Experts of a small language model.
Training: a variant of Adam for the experts, 476M tokens, 10119 steps.
Below are experts of layer 8 (counted from 0) of a mixture-of-experts language model. Rows are named router (the router's row for the expert), gate (a neuron's input weights, with its number), up (a neuron's input weights, with its number), down (a neuron's output weights, with its number) and show model dimensions 256-319. Each number is 128 + 32 x the weight over its row's rms, rounded and kept within 0 to 255. Numbers have three digits each.
After each expert's rows: "comes before" lists some tokens at least twice as common just after its tokens as in all text. This comes from a sample of Wikipedia text that the model never trained on. Tokens count by the router's weight.

# expert 47
router:213135140126119137141099156136143123180052179129134098114112102151082134136088106115111196132072106109162177132193164104113190203071099140131128140124104074110104142116062123137146141060121161
gate0:115170097148122144118048125165150133176158178047126071075147130144129087092178135113103137153099103083175109171098082153160055129062065131148121143102039142094161102119099125150110153126130121
up0:092092166135129177147161122126073128071125090077124153180158175167146134157172139112154119118131127189101110113157104122143069156170135112182130104069119093127127135116138184109130145077147067
down0:134093172131128160143159016058098183126074127117115125138162113148173126141118164128083084127100094160099131172143207118108169142164157084083128130114146143168123147124175166152138136140139113
gate1:110139090146116195148049113096120127169070164128081129120151120193162109125162118127173129197074092103158180120103122140135052186115141076107071148095146161078170185163079118167135114132146150
up1:145193124066122117186055117115108154128114148157143152121141119121117143105119154137144093199037141166119147087079122161144135196141117113080178136087151161126112129133100137133092123120085161
down1:156154107065172157110181234184148136095159085127051136102065155110131172112130125153105088122088161150130067160138072120105128175120142145149144138096194098176078164138117086140145128107150135
gate2:153076133158105139156121143155100112069106141146120079188140145123158095099103115140169172107165109116136163128072085135094160102121141127090112164151126175099096104085136195100096096136117100
up2:147129111183118096120160114068084114143122106135182153078140127133163101156144141093113094172113127140130087122210090133136078107136140109122119080107187084133107123117128121136134138151211103
down2:154166177143165148117058081144113175120113152106154086190126100127177130163097148092072115056218190172179114087129214181138122173120121116181060179168125138111148134166134130130114134068076139
gate3:224169144147141112090156150174138121155109145118174112090202126117117160209171083081060175133170115122138147099088155159126171122074134155129053089089147192133133099116133100106124176149116152
up3:163169050164125129132136166159128100178122079071143103046130112141169147103108115139111187183165148117043142122079133173120135178098058125117104129161164109094126139145105174105123136131152137
down3:054158143102141153129120083123120112073135196151160157133130158070129179122148103120117155136093162135143115110105195203146147108148188146156082096142123148123135078113074146096129137133113135
gate4:110151151119162084112108143201146115113177165054131111153112084173156132116143176145118213087186095095090164193172108163133190120070124119109124092111132118118163125166086148134123126062109202
up4:166081135089119106107174150114157125154092132145092149171122153078158119127106100105082065131068134121156143137113147154135086114145104165143124151129136060150069123142205065164129067143113118
down4:138114177098151172151113109117147098073078182166113117071134144163128138200119165127151123192080127141092070111138080144158149093165142141115106086149108176125103146142140100159109141156120160
comes before: "-", "==", "The", "===", "In", "|"

# expert 8
router:152099172103163113131142090142157156148092143098120083105115103159093177153058121109097159164099133113185132133149139124111187166104066089166116139120105068131109152072118122125104139095115208
gate0:145154057078087148124085114117132077228144188143115175124160130158092153164204129185119134056178175156204094113110107106133094090082122131164142199072137156180084103131142124110144107095121137
up0:190155173189057122095096098101119098130165152101147093108121121165112110059114132106132095093164145121088165137114122148114129133183158130137171119227134168135118175098152110074155115074150103
down0:165169126098069096125131135100120093100131093127115124145167157068145092184124117134075141168122120182166107093129122148111167137141169175134087179195129183158160124093123191113185111121109130
gate1:099124116120115126095150082110137079138132120173169188131124123102150159106115180121165156088145140069181142132164062153067135124122097101160140113080158122197108130118107106200172094078149121
up1:097134144129120078093102122167161124154152122084162194166132150162093125098174133083158106115127160172186127131105189122149135157133111114124115172167138178126134107096157141115191153153165155
down1:142205067146115149093114166115097031112104150108099141089140144098085108137075114084131069157098132144120165077177106074152119140135076159161118158139063096078146095193178106096109111145174168
gate2:113166151103160118122077134124097095140067137140126103128174138130150157067167077110080119145120178124134149107135148149130153137119078105112090175107086088107065118167123084136157125134155167
up2:073127120120085136105104156148127145141117122096103154136138080179148196154157094121099119094171084113179126119134141095129091147114062132123162050112140126099219173142115136188161141113155153
down2:097186141092186186168125086105142098124099140102137143110126081143106108112150120073056131189112117196160136096125167142201145144137097112099155125117116144122160151119103108122162169124169117
gate3:163158108167120052072162109157124183122188169168097180123134077169094123150095138082133126100162161139121072158115183124108201081141108080146121113089124082091080106130149064149155123190073152
up3:129060129091089087115071171125142093070092092114165087190159145119187163150170121135130113107184112104048163123165106075106114174125143125104083146142111180101213148103102150158106152097149136
down3:143107141111063099148142177166157129146153193171140186109112128153069128173117130192132147110105127090155169161119168121039102101129122139135084121108126071115133153178089149106061140126155104
gate4:135155091159146134157104127083145115143061105106138166105162133111143109068112158105150075131104157116112144149194155098232130183171131119103178162112112163140132123123133097115119075076085098
up4:142139129151147134132131084098143109142164106085172154135143144093171178109150081145110166139082147126135138063105168136141103131119193091116080179072186155103082124102160076152120121125163123
down4:160098058086146097107143112149098103121110128153090084178114133146104154120111196133110184153151104125155161149103180149125114145155105113116127075173097143124114136143126085156129155134112190
comes before: "-", "|", " and", "0", "2", "1"

# expert 38
router:167080161143142119111136126151167161185100128125120090092160126163084140154072078097129149149118131059152150144109181163107150174151092100180130143085081098111116119105107147112129138119120149
gate0:103167155099122133171154167186158134136170133085120162171133115098186198155126117232099159153140110108079064065101141053094138125142194070096151168139159149130149055051116133164133146160142164
up0:125166114184158207126161119111138120126111126165086123122136163130108108140180167112161134201130144136133177144124160179125156088101076177170075114080136119131107133187135122150164117069147192
down0:162157164164093113097160057161058143062133087089187093152124075109159101108144152045173110120105100084143082139166091131137146149098134167114139049164107193106101103130103144116084069094158135
gate1:130070139180115099145097128107193152125146118129105088116150113124094113116169157127110189090087164108156195116127202143126102125100161144125097178165124090120157098175126108073110162127055126
up1:097171114074093175072074072126074062120113150137132188212151114113145141067149153117168123150170099166100073134106096199161120119146142128116104099102177145157132153131137116165191134175182085
down1:160165123178110129104197108116088156138118125114189165142180101147095107168120138131133141115166111124089155166146135167094111115136177144105129105095159153111144084103099124180155132084169145
gate2:140132081112103170108159134187124165097060168176142111154097142174172167179143113127159103142123142099217130158155119137119135159136106130172154123103112103146104119095109135175115104143110114
up2:147090101127087163092130099120159139142073124104150166132123150140167145191122131156093118149074166082156121171166163142113100159096119145176072140079104118105127110112180195126071184106167149
down2:100127121151128123112144172151064098132191189134136130173138123083148146148133136083121101187137144095201067127121101200183102092128108136164072115172075159150099143091215131133073150139154170
gate3:112057161168187060118093120161122164160118169101109106153093109194155141131091112094165121116169130069117142137118098174105116080172099110177104105151129092084140150032140122107129125121134141
up3:156139103080090155115125188116172126104136124126168130080197142079105156164158113132064142136087095129142118103098171129176181141101150178065155149093133167135106124125108145176106094128070091
down3:149178101105103130132151136173175150119129139144153086163146135140149185143155095123125167119150165076140093131137164092077130157123170156132174093105160152168161061123123140148132078137139155
gate4:091160062153140136146162108180137150147091099107092087207107152126170063094135133135179086148148182096151106075146162058093083156124114136082191131124164103139132108120164144158113099139119116
up4:123119125126164149122128085083119080095116214138176135133162136175144130113140184148065108127116083164148168080170074182174115054097133135167111083161128099125085152147094118100116105136089141
down4:137115138164133066135143157134107110087169119138137166095143144159179098143121138080162091112100138131179183104085105100100069065094157126105163045080103158057072099120148137067059129126141110
comes before: " the", " ", " a", " his", " he", " this"

# expert 33
router:180069129141144114120128079155150167125100118129152111105137133151130161176070101104119159138119114103151160113158163133111196167127091118177134142095089084077171153101103116107156152048080151
gate0:118147149137057081176121122148156138102087151085110101125108152101164130160179093157130156148167081175149090134165114111116089118098093132178101146150141132154123125104067130129148149108111146
up0:096128100154157173148118162143149081149155157148144113120113148156112133113113121079112135110088110143122159121117152133148138173163199109078208139132123149182120151099097188179102119157188181
down0:189084129120099153152102146138085135103218132141103170075080059109093157125113102144124172061167139114111195127105191103131125096118093093130206144122148041101209138122143117119148189111116129
gate1:121115138107151098166142124089153116142128132065128161080202126183170144131081129149155121194111113120097085066055146132131161125130094146110181105128143114175122091045123137151156068097169094
up1:090160137165122114140184112085162160080116113098101108165161147127150172087121120127153142154146084179149132112109150144165209122129071111088176147179103148110123174086109135162133156081091047
down1:115145125139172141115100157160101062127145116129156049163187125146138133142141134096123155123121136072140083123113150180097167097129071106104061145109151061081113128120112126063118184111137112
gate2:116170094200184192146114143100124076107092172158128164112092155104158162040160210125087187147153122112160165116122159196137129037148111130141216214114171142193106115143148123141159118166120104
up2:109097147126070171098171159113116069082121120197182174200165098106135132132106105160181098114146075083122129099146169139117130140181064131153146099188138120116106141131102131109133083102154095
down2:187144087112054135160112125082079101079089152088085050096156116169187123115105116123162132145121174161166150135114145089100127137185127154132173107086053114154094131102114133110157076096074128
gate3:159071043122117125098154132084124160143087140147161077057123080132118128163132146144147172096135137101104147150146111091089105128083150088111185147124138177154142075151153135140132175087057137
up3:150067105136125127113143208176155149101141105119126131147113135086076069157142150107154193167126170086146060140103213100124093117105123065133075131060097156117215091149080153125170114123126095
down3:125053095051097151078103167080144128137112154163157096137141140083106107115078169097129125150115114160122140137118090201125116145156204138094124135096156137129121168125155159116162141079113115
gate4:074145127114129090111093123160110097123144103092154152187081129147100075111156120140119152113134121082061155093128107135112115144134062139177134143145137128155137135122128099110132144108141095
up4:100103123079138128177105176126095103123098089106187134113192113200159173173090080169158105193156065079124189094102159166125090069096113107164126167147159100073105166163151109152115124152154106
down4:101132114074162106137088144099151080116151091184113154111159121100155142178105088068099149096087085017142121120089188144087137125153092125175058130075144112104136166168084165109116107125108123
comes before: " the", " ", " addition", " his", " a", " June"

# expert 14
router:122094165139137175094091097122138110162115121145110069160085121163081176176065120130067140168108144092163131109161158112079158140123095077204115136098111086109127200145087132153111166102098214
gate0:146123088176143137127137177097183184126208091128140166111115097097109161122091106166092062128160185134150082148140156098175126102125099137142143136138149121087168123106071078111115093185104105
up0:176086088154126132175181143148113187122148130085081134128117109130083098120125116076137166061134112137169114147172116135096113131089086101105126028132110106047190152142068170104114135123173110
down0:109155152140065122147188126192120129129109189057156153101151166119081136155106108143123143162065143123153129117122121107129108094133093159132116173098172152120140070134063124183091139144133133
gate1:134131054141062120135154106117159101163101177109114125171187138175113151204155173167156148135160076075145094186112146108081167144074082096179135193169133174147098159159131088102105141097171198
up1:063115194141083143153153151093155165121148083144138121120168083068174084147126107102072087129073124200096082104098194133104157108175184170138123107143094140174134123094081119159082120111115128
down1:124126099177216159082144111154159109102092157121105081199132106167124164112169091147200131125143080169110154149151144095117185085045121115117114151138183100127133156119098135123132121131066156
gate2:118105121105097082088079084104153109082104104161122131122097097143172140130152127090066122183118191171119130067137188121104126144129127062140100153125096011154123082109161156135169081141158098
up2:123159128156117164057118068127095094087135132174185158168114102167102105162151124098135172114116125121097101123140131091086128111122161095153128086143114101116103166096118145119151127170138107
down2:129204138120127185123114122140102117136151109149104152107119163183133129208096110150112132141117140114148145112117107134181088154117089070145120142124191055116166111156136206131118134140134147
gate3:164118102153197154082116056162088122164141178187129124137131108126073084142157100155087148154119122181150162089109118147164141088095150146155106181117109118095143100178125113203113090157079120
up3:133099142108111085194119168159165143114161115112123142104129145110179147099097064091171127120116132112097114150151188102150129115123078095157146058131145107082126155095118156065137109075193129
down3:179083145159104139188097162046119195060169151104068089126121139121142113171082101125143159092179131132135075174053130129134139152129106130174119127111120115174174131129069089095165109167112118
gate4:107115075158166122065113096124142105135107098071077049123133149173040159113090090147171164093136134136162141117122119147106158174138155130189110107099063088107079131097160176102157144170125167
up4:103097143093079162114115120081119118156130137133141181107095106197139111093116176159121101094106105185149092150124099085096092119114176155137163052131105097115126158142098136149186104156131141
down4:107178156192170167161086104145108104126099073152115111131160113123159145151137138078141059098161141124128146067088079186137154185096145146142112104138098150112119141101073159166147107051131128
comes before: ",", " (", "\n", " and", "'s", "i"

# expert 29
router:214095184147122086112086122173145163179101165145101100107162079122106132157095048120122127158060138065101140153118182166148138185136118118111047120063080095092118078110139116160139164093160123
gate0:157147132136137113131157113102136171079131088134049155146107095166166102112098137199168156124144137129144126099078129140165112170130197132092110105159141132079144063142130161166101110108094065
up0:230133135103138095188120157121135116093112131132140139119120092152139152144126165106112129141130147186171111136146195176171149153131145104092108139134106090114107131114135093106078200108132163
down0:062148107142104133162119126129187099136087144099125194099100134141158089100095152095115131110130095121117157155056109123196194083113089166058153132078081123134149140185065096184103151148109125
gate1:185162110134109123120076110180088157186074164142076124128159145160140106128160132120104180111135127089145183199134122087147054168056144106086085169022084084174101088136140103147162141073109121
up1:065084121099164120161165213174145132096116125117142160122115082157132164172117118154105143156159105129142125105157213108100166120179106138157204159173150141114148166106103152195117153136085178
down1:150062129156076164123108108194180147188060157129148101099104171137088195109106119136082165153173134110093099150097180107114106073061090138128095143126137102103134149151072150158135108085133113
gate2:107062184132134071130124130104099182144124087170115156068140111119118085146136159117150140143136121153121161090134116127147052104188078192146141096119087113141131175095113035127093144162144069
up2:123079152108182161156092168131115152118097143150130170160114121195157130124179129194164137115160132146149150121094086120124123113129096114105129113147177184182163129148136141117104078151107160
down2:129125143181173172071131072156124125180088065091125178136144108135123143124074054096090137136098139117148146157154087164132128192147077115131087218077154107099161119097129079165070151140171165
gate3:115060101093092130140075121137156134124090133088128088070111201137128139105145146089121135162130163119173115071142141129096199107103137156124147102157147081132140134064153145107122149130140087
up3:122122155100116161081167156142147096130139106157103108092140157085046103142133064125108134115214173080089089123149114127159146058041128195075121142087157117125120141073123160080141165056143155
down3:119145134109110072103126136111128137086160108064163087143125248136107094105132121153115160121123124111184178105091105110088147109122118102100170170103089101142164133139154149135088151184112094
gate4:098139194156151074172113145151195092141128126081081157157153109097174113142080107126165072132125097109171146087057142115154150186127141126130147153120100156074140133119112122133144110073145139
up4:103085107115073133149128149170138115107110173162120063119124118174152095176114158138152102085075102109087182141136141176169112136157112093121153147115094189079142141156138133169115121161143142
down4:127111076093171142110151127121174173115144111142072145117141102137185122110058138117156173104091152171163133123085169180154167144107147158119176093082127207108158190114108122083140119130113165
comes before: " the", " a", " his", " to", " by", " their"

# expert 23
router:170088198113182127111109074168155160163102150106121063103107103168093187176049124140105172179098133069200142126153141130092194176100069107148103142107099065145138179098098140111106156062087181
gate0:144161046173160138156148139150100115173175092154112090184198148173125121123115151117149123129118162125154173130147120133123128189129103101137086090155163081151116150123137186068150159102046098
up0:196118142123133134116186172113082170148193124163140118064153176089154121113123099125149103076150056110122086119165118138144153108170156136094095144090116085117155109107120097154094092146121196
down0:128157136159105145120126137101093171103137133151096150155064130157102144097116145156163163145138072122108120134164194109166093102168137075150115125136092081160135097097185141114144117079141124
gate1:183132096132168072134124156161142135143109151173125063112127147131145201186154167106086123138146082139108141148128162122076118142110124162103162126129092151153133107137086146199155154044133123
up1:182176140038100154109142110128132116158054118224153130147165129149120132171152133146106107119101120159143162123098134206093181087152097125111100134153142176112099107083147115162126094062108117
down1:025149098111153122062158113101111116116125115143096088159193163120111178147142118161117173157187185085158109112154091118141129153133166101103165068171143151109164134125114098171185181088150072
gate2:140180092113169096115115127183138126195098159172149101098094126148139134093114131117096115191110097114072201119149159217107114126080121162114131126130149122150128144111140119148142141111140166
up2:134084145088084183142087125094110158092123135162116108132158102146145122090116099064073166062102075121123162137119109134110148152118142100100132152146087112094110081093082069143172071145099095
down2:100091081178156141175129153101110115099112111121141118164177192088158088098172125168128087115140102153138127118089136091200093059134163083131071141083105161114127085113095134111165118143144093
gate3:153099127090128135120140118162176169105130094081148110155081144139097163088126159087087073127146151127124124130216112112178146159170132118080114095162049095140116177124109196115109074154130131
up3:107082107157114148093103131144114103068157121047151141191116158150139101060103132172156133066124157060080104145139076158183131113176076172115157109137174124142122184108108072130100102192145118
down3:096167091136177145130137106131118104121173112112152094121205136155094148134168113152145119137165117103136168127099134156126086191148153102085121119117155112109114111151166154113137126079117092
gate4:114135121135149139081128116165135187166171140108090093155138118068118144092109102152063120125080139165145138079113160097187118088090134105127123161126124184131105159126134121127112156118077092
up4:166066155154119150175141142113131139114152086102194109087119162072144125127097157121128120135098141137088062112112098118136153092102169072123145146160090127141146079101159066167150098108084148
down4:196143120184111119204124173038113157130123109100152126171138145085194122087111179125130129105109126141117104114101161141130125194185177201162153153140113171127152128124103104103113096130102147
comes before: "-", "0", " and", "201", "1", "2"

# expert 20
router:171125125146171129097108034167144153151118152154102128112063113115128139138148140064095152183076127118145147132168146167114127179075066094193145160146109126091139137111135170151122156085135120
gate0:087135150168118078146147115105121168121191162068151126147135124143124126104139082169135116196192067129102102122131115097119107094092151135130134133119211187136182103097167166089097144107097060
up0:124143119078169145129138158070123154157103144114151106109140134114165128114161171081161096069119118154138139105113137142152110145158069122120158146131105152125123156114138088146129116129131142
down0:231102171104133073108127141124132145147112133219105077152131112111139128157143109126089101120095149152178105134176136139127143159091170093151103134151105134166089169123117172148127137161187157
gate1:132105102127152163109070103125129081166107184084164090126138114101149091149154098123148157173113080115107166151101150166113161165118169121131101120113116122124163172131114073083138128115183127
up1:138129117076120084200106117165108163077086083143161077130140121159133121168134153124107095160109125184000130098118127174122063161115096140094115150121136151149121099100109111085108121148188130
down1:109110144203101141055161143152108139110150120138096115119097146126135134122130122134113187127122162088103135121135070120110153109190120147109142178141187179149079162164130120147104164116145149
gate2:093098140128156172196158159113168084148119157132126197157132094171161134135107140124137131099083095181108141158101131095137146093112134140152186130140132140136115161198103130153120100120201086
up2:133185141160184116141135161112129154142155115122064114140152171211120180139092144094118131169032152150090120117128133097144180153075094129131101172117077110105139098185149114063118066116107136
down2:171137188099114070151070115102070114114164104117205148132136110148166115086130199092125132129126077135082164118113109155194121145098138117107085120179152114137105166159127117155134104166099145
gate3:154082153125067119113183118140110120141100108176139091144112095149121147179078098141117146109154101125135108055079117153131137122112079072148099175141111112157093148070105093139151162112146143
up3:090117154122177186109094162138188134113122142139091135155104110072122128067127190141118127101186132135140126154153125174130118138112131179083163107106118145118145108183150118111089138107142157
down3:126125141058160176124129091175184122144143176164111178160078120157154101132130123111148104143131156109129144080086133123124186114102066125149132151078153129101106131140092093134121139129146148
gate4:140138137098123158144133127203100129142141169116201105147144099123110135132075121099163184126177139153090085195158134124141146161176074156145066207122118141138082157141145156053144108067133159
up4:093155100151106138145093107103112128144058105150149040140113157097109148113160180170115162126101093158132141120161139113152129226142050145173102122192056103146107086111157145122145113137182090
down4:133160180109123089112130158094118082152120042107163070151096128156192177116187102175152121179120037164144172129114120069115123158078169114142106178137068120129191093126187104131125106131104087
comes before: " ", " \"", " UTC", " The", "00", " Animalia"

# expert 2
router:191089168148157107121094089176156131169094137077131116107097109161060147139062146120081154160081147104183153139148165118113163156077078093152117156095111113151132171102138128108129146073121172
gate0:152152130170131098077172167120121170139126139051105203175089122137071149144118129092047144153137104117058067151173166164141143141077117155122163155100129166055152153146139127180150143122113134
up0:183105175111130122126073157149136109142116099068136131101173131144126182178109099136072157098139069125097134120123116140107125136105051161154157153125162124134060137110129127155117192184172099
down0:130104150168106111111126169104155104153134112111105133175089161130146151167086141147090165144080114116137099168000166105121150092103125149116101147201148120186149161105205128121169164138151088
gate1:150115123101132107097107050108174120162091164082122130119067146121157095087111158054068137125106123148095131121149121067111112201112177080128127093113156179160138082074093134055152119133164093
up1:121118165094139129081137068125196106108149147132136118131129164113185085064138171090104130147096186128152145067141137143124043112137103139134093157156166173169138111079127102091195097160113081
down1:110152155192108101179142104126149085134101167128136067132139141149145207067149099139174139193153073096067097096092127127196136073161139116140021092093167123155132093182157183105136178108136171
gate2:096102072190141121113148139145118109102065079097111096135118131120162138154121142113099113180181174119087174144156127198112145160145126132143189094124100166111138058109114149142102154136086115
up2:112121099109173109144097155105097151150139116164085161136132156133156079142082129116089151087127163120082127148131112138181146144090125134149125147127132149107091179150134101172159094147189201
down2:171116059063141122190141144158157099119148138099178140096206126152134112159136067136107116139189153115171150162176173061147130106160131092181145160085194105137124152138071144102114163161156159
gate3:102127132145117135095080113174142127109091075151120144106131157139098105157077158152150171164144097110119168102152130078120103153081131142145113094118148063149100168106135097073170076135150102
up3:135135121130174162160117166110081124106169090111129156149182093115115164116231132104139148070123109153115162188170086107090047116134074148128097168182093107109087112127115098129067133098101190
down3:145116160143158137140173097152156089089122158122116089201129195138203155144117214175156144096094115100146155129081151181113221104150156122170119176127111121099140078127122136088125103102098130
gate4:111063126119106151092125079110206166115077173124087087067111177156121131115101151122056156172087103111153151096112106131127157117165143108133145114060111108140172126136099130162142150140149138
up4:119226107204121113160085141111108134110164144149075113120091143082162144068113127121136089174164113089131100136178177175115104126104123095127093119151134120125121161096171112136162157125095203
down4:147121072126117111087080138141117095139101115138123150123100153147139138146160081125119099187130122129139150094132147130110083150086097137221115121176174141149131145142156153121140107136131054
comes before: ",", ".", "\n", " in", ".\n\n", " and"

# expert 27
router:128140136143160150078078081159169134160068189149155125134079114141081155177139098106098154161128162062135165127188126173066150136107110055165077139092129099117144130133118127174212120112097197
gate0:166059038215124029123083119149101123162096143096135111116140134098052160157137107139130088090096201081143172133138102137073112084088153134046105156119181130171120073067108095168142145158120123
up0:160152187132153099112153149163109119149096132155106121169125148112110106117067100113162120084127130072132099151163089163196149139102112189175090152158119070127130144157120168118130107116126193
down0:120129140120113086085077172094173169113127167061125129139188198192093165144047100164162099131081123081087111136093124108120116130137164089086120092081128116176119117145126146183147099141153223
gate1:116109136113105163165151164082108093159098107118145122113156147132160162177108127170144095073113059151148136169123110108137166138184127113163161122120115175071116098158085121176133073122133132
up1:153101104152117106102125079147205136101121188111109150151147099091096141109131159118151153086162040144153130098203133127128196115076156133171130110145113140087128093077133182158110153152162057
down1:091091121141096095176105156082148110208098126166141130132128144063174101173098069119097200108124087093092113166113135141106173110116150162114141148147192150150131183108126119159149205128148125
gate2:103139192150154116118083161077085097186102128164164147175120111112110159113178132118118143131129146120072160128176126129170147100149133110146158124115126112065167210157138151204107149092098142
up2:178137135112080116135116158151134158132169115145089105146153174160152089154118103148087028086099155157119178137054127130143122135110091147126113111084127140136122145100116123086139152082161114
down2:131147132175146142127050101117136118116152127138126114133177134129115127119131181128196138141148146131075093147186136116089211086137215128143181126125137070173133124119058164127123166165110106
gate3:139142171128159113134102196121077130151057134143103047092151193119143113116139141133142117129142115137084191126119125174128127089160163141177091135123096112147129122151121098125199138165151224
up3:153182098141158089123123113173135119083067076126099125141115088123187094065157154122078087151115161152137123159118150134145135109182109130107111130154132086099121073112094188111181123140071153
down3:175138090156100141114119131080086076114134125114112137111145194127088146179157111149096133148099122135098121162129152113123201099099136141135100106188139086187107160127156127153069148152149173
gate4:126159132136195108072150095116106150122095152086146109079135163096134182171157092133089139099092164137051144137146191209107102181125123111117125132106187106090121187129133141203121138141161110
up4:164125137153094126146134141112181101142134124121123114090178137082190064098067123128147127118182099121152155132134118161122125106136074104153142124186103134108147094108120125046121136098127148
down4:148193054124160107106106180163114155095100135146082125105143133089089084156133108149080102115122152110127164148104137146176131090168109088155091164095131113110115143118134103149119096156158168
comes before: ",", " of", " in", ".", " and", ".\n\n"

# expert 22
router:145080148143151150134096061169208148143104151113111100120135095168142176162108121114104152142096181115192171069133154121100157168088108078149138158115064121120110177142080128135127115053143169
gate0:119089115124089137157181076144054111112170154151120131124166146086140144104084137136127159124148123131156110151096138121094136188054116167142157157168101140110162120114113157108133120160149160
up0:100122124144169119124113117093186100185121106107091134160093132157143099175172169122161108075094081153089079142160092087127128134236081126114114124093157152176098118141175132172099114099105116
down0:138144187123185132141164150161128133132093135130093158154133068202102190094128034137098098118115129128096163152126138053081150116166163084156177163119095124217159095145071137116171091171115129
gate1:157135138154073146159095099147150124137159119097121147157177136110105152105081098139057148058175114166115131078127112140092085134182146105139107102082071171177119181164118092170162140133124124
up1:104193112104063137102093172157106073153170138084138109082133128116099107140104126137142172136097158127107108115111130064116161107155123111075122160096126182067145120092177147105184160146184125
down1:124140157136170143133147121130106079109148101080162140095090112123121194102167101088152135089127144137146105095115165111146111130198096133168102112151143101118118092114110148119104109052055116
gate2:161064144130117120130172138150136121125139064133102126107193176105074154158100081099131166130191087077110053105090110151056146074142150066135110109068120110154159175085116121115122150112156117
up2:129163163127190150133142067161199124128140143090061135162081093162109150126157164168085116127152139115100092096121145143076079120105193049161081060054134081179151124088074175143112105124078142
down2:173142167127117144130144098123027120163118134085191124103165072094094074122115122166118154148145157160085156093076121127163160169146205116162125137141135128109157134203186100063117068162122106
gate3:124150090089151170130121099117152117118148157113165113072087077148114076115096117131174134196161132108081111152153091115122112144096100120161113194079123224113114094120124127111162117158168123
up3:110160117155096100138174147125114102089119108162164088126146093094141100135139120187162112185172108067135064152088113045087068080117131064134128106118123153125127182108116071139102079078111114
down3:107138111131171116175101182160137121076144087177132201182107108141174191144158137102118140135166089152130118111111153118085130153178172141081133143148123139181077118166133147131140187165105113
gate4:154078185162115130114155104114145177123089144150127131131108129114119091123052115098137112126131120081116129154142198118096107159085141102155146101099098133128166172147084100159072119099098152
up4:150152105081117155134112135121117123106127083054189171118181152142148151140145063101132158128103127150122098092144116129113138181110145136097139099139130162103206105122155120126111118113114131
down4:069152080127142132155080117104157166130097132152081131157164168065075172113105133098114062136074102112119113071110088142165159099142131119121145163118123164154115108129176126132116133104161200
comes before: " |", "–", ",", "%", ")", "."

# expert 6
router:163114202119159108101117098166168134149096156111132075086098123142099177171059140089128162163095153117186140132167154120095186161129091082172102144099102063119113170081089128141134177086117195
gate0:149120089132132190079143095066144137160185185144091149175132145151091090216049120097054074121151124109169197104142118193094218147120095171161087171181109139103105124140108119115155106101150128
up0:127152118107081147167132136168095127137131123101134098085120170174132183092179138107152125108093152175112167147094140180193118112146120174081105085137103145131074102149143172107175079194084139
down0:123114159186108091104109134109088157146161018164123137083106084128052135071125063092106109158139095155108081179180151077175093105086067126093152099124156089125127141107106053089141110165087116
gate1:110203137071113092152118170152091099130115083150165119126142122099098151045131135126167167113157107189183176138119168123174144067105147190110119080133112085196130176166128137140138146167167141
up1:188112091206130143158139097074130175138144131178120131145145116144112069144185137184138132121113111115070114161062094165154164102119080100186176137156184074097129124156129094160123147096101112
down1:198119136155130145153117148074116122098152144164121184164115104122124156126113139126113178149139124078124072127171135121163157149125097112113133107120144144139085059147072169160149155096125101
gate2:174069094096182102143119119109122158224136115136115097094133132119075127172133086128132124135054106103156104066129100111069132142119147083143136092116082145110113107179066140146138129120131094
up2:139148143106138143187163119082074079118121087091084167157131131105137115131110173138149079096141118187135118124121082047110133132203185141144163110150132096119132117159173121070133088133212104
down2:159088179162109090167100167106105090072073139077107139156134181089126143092134148152140055130148149148095147158113142141158100098130146163119121063176118061165090131115135156105097165132149067
gate3:120119103061133162109140110125124144130113134149134149128116075156074142165080128095142166064121140095107142116143209133162105171113091136173181143102103115128109117141121093168125089168114164
up3:090162137160110126100085117149127052116081126158125085143141123098144187130130147073164111136114148098185089148108079112131125090118146146175123148196076152164124102098116130083168177153164129
down3:185051140176130078103132103115131132130135152127091112141163085155044157121185103108184125136117133092201127160146068160189135155133145166065150121191088091154104097125061073112131143095108118
gate4:072165057141117119122116092169198111142174075143108147096109095163179105156150107171169149133112160175120115171148115128119115103097108139150159138090110163133112136144183164135116117096171077
up4:118163172120155102097090122123168107140120056110074101146111177107077138169120121106047095132077177107106160124089080168115146102134119119085198168115134103107069104120135126190162113109129114
down4:121150057101094076154187180115143086108141098174107125131129087160179130097076200129201164168179135122195121125139146069132127112156130134115131079132173110122142099112075074087096145161160133
comes before: "-", "1", "0", "2", "4", "5"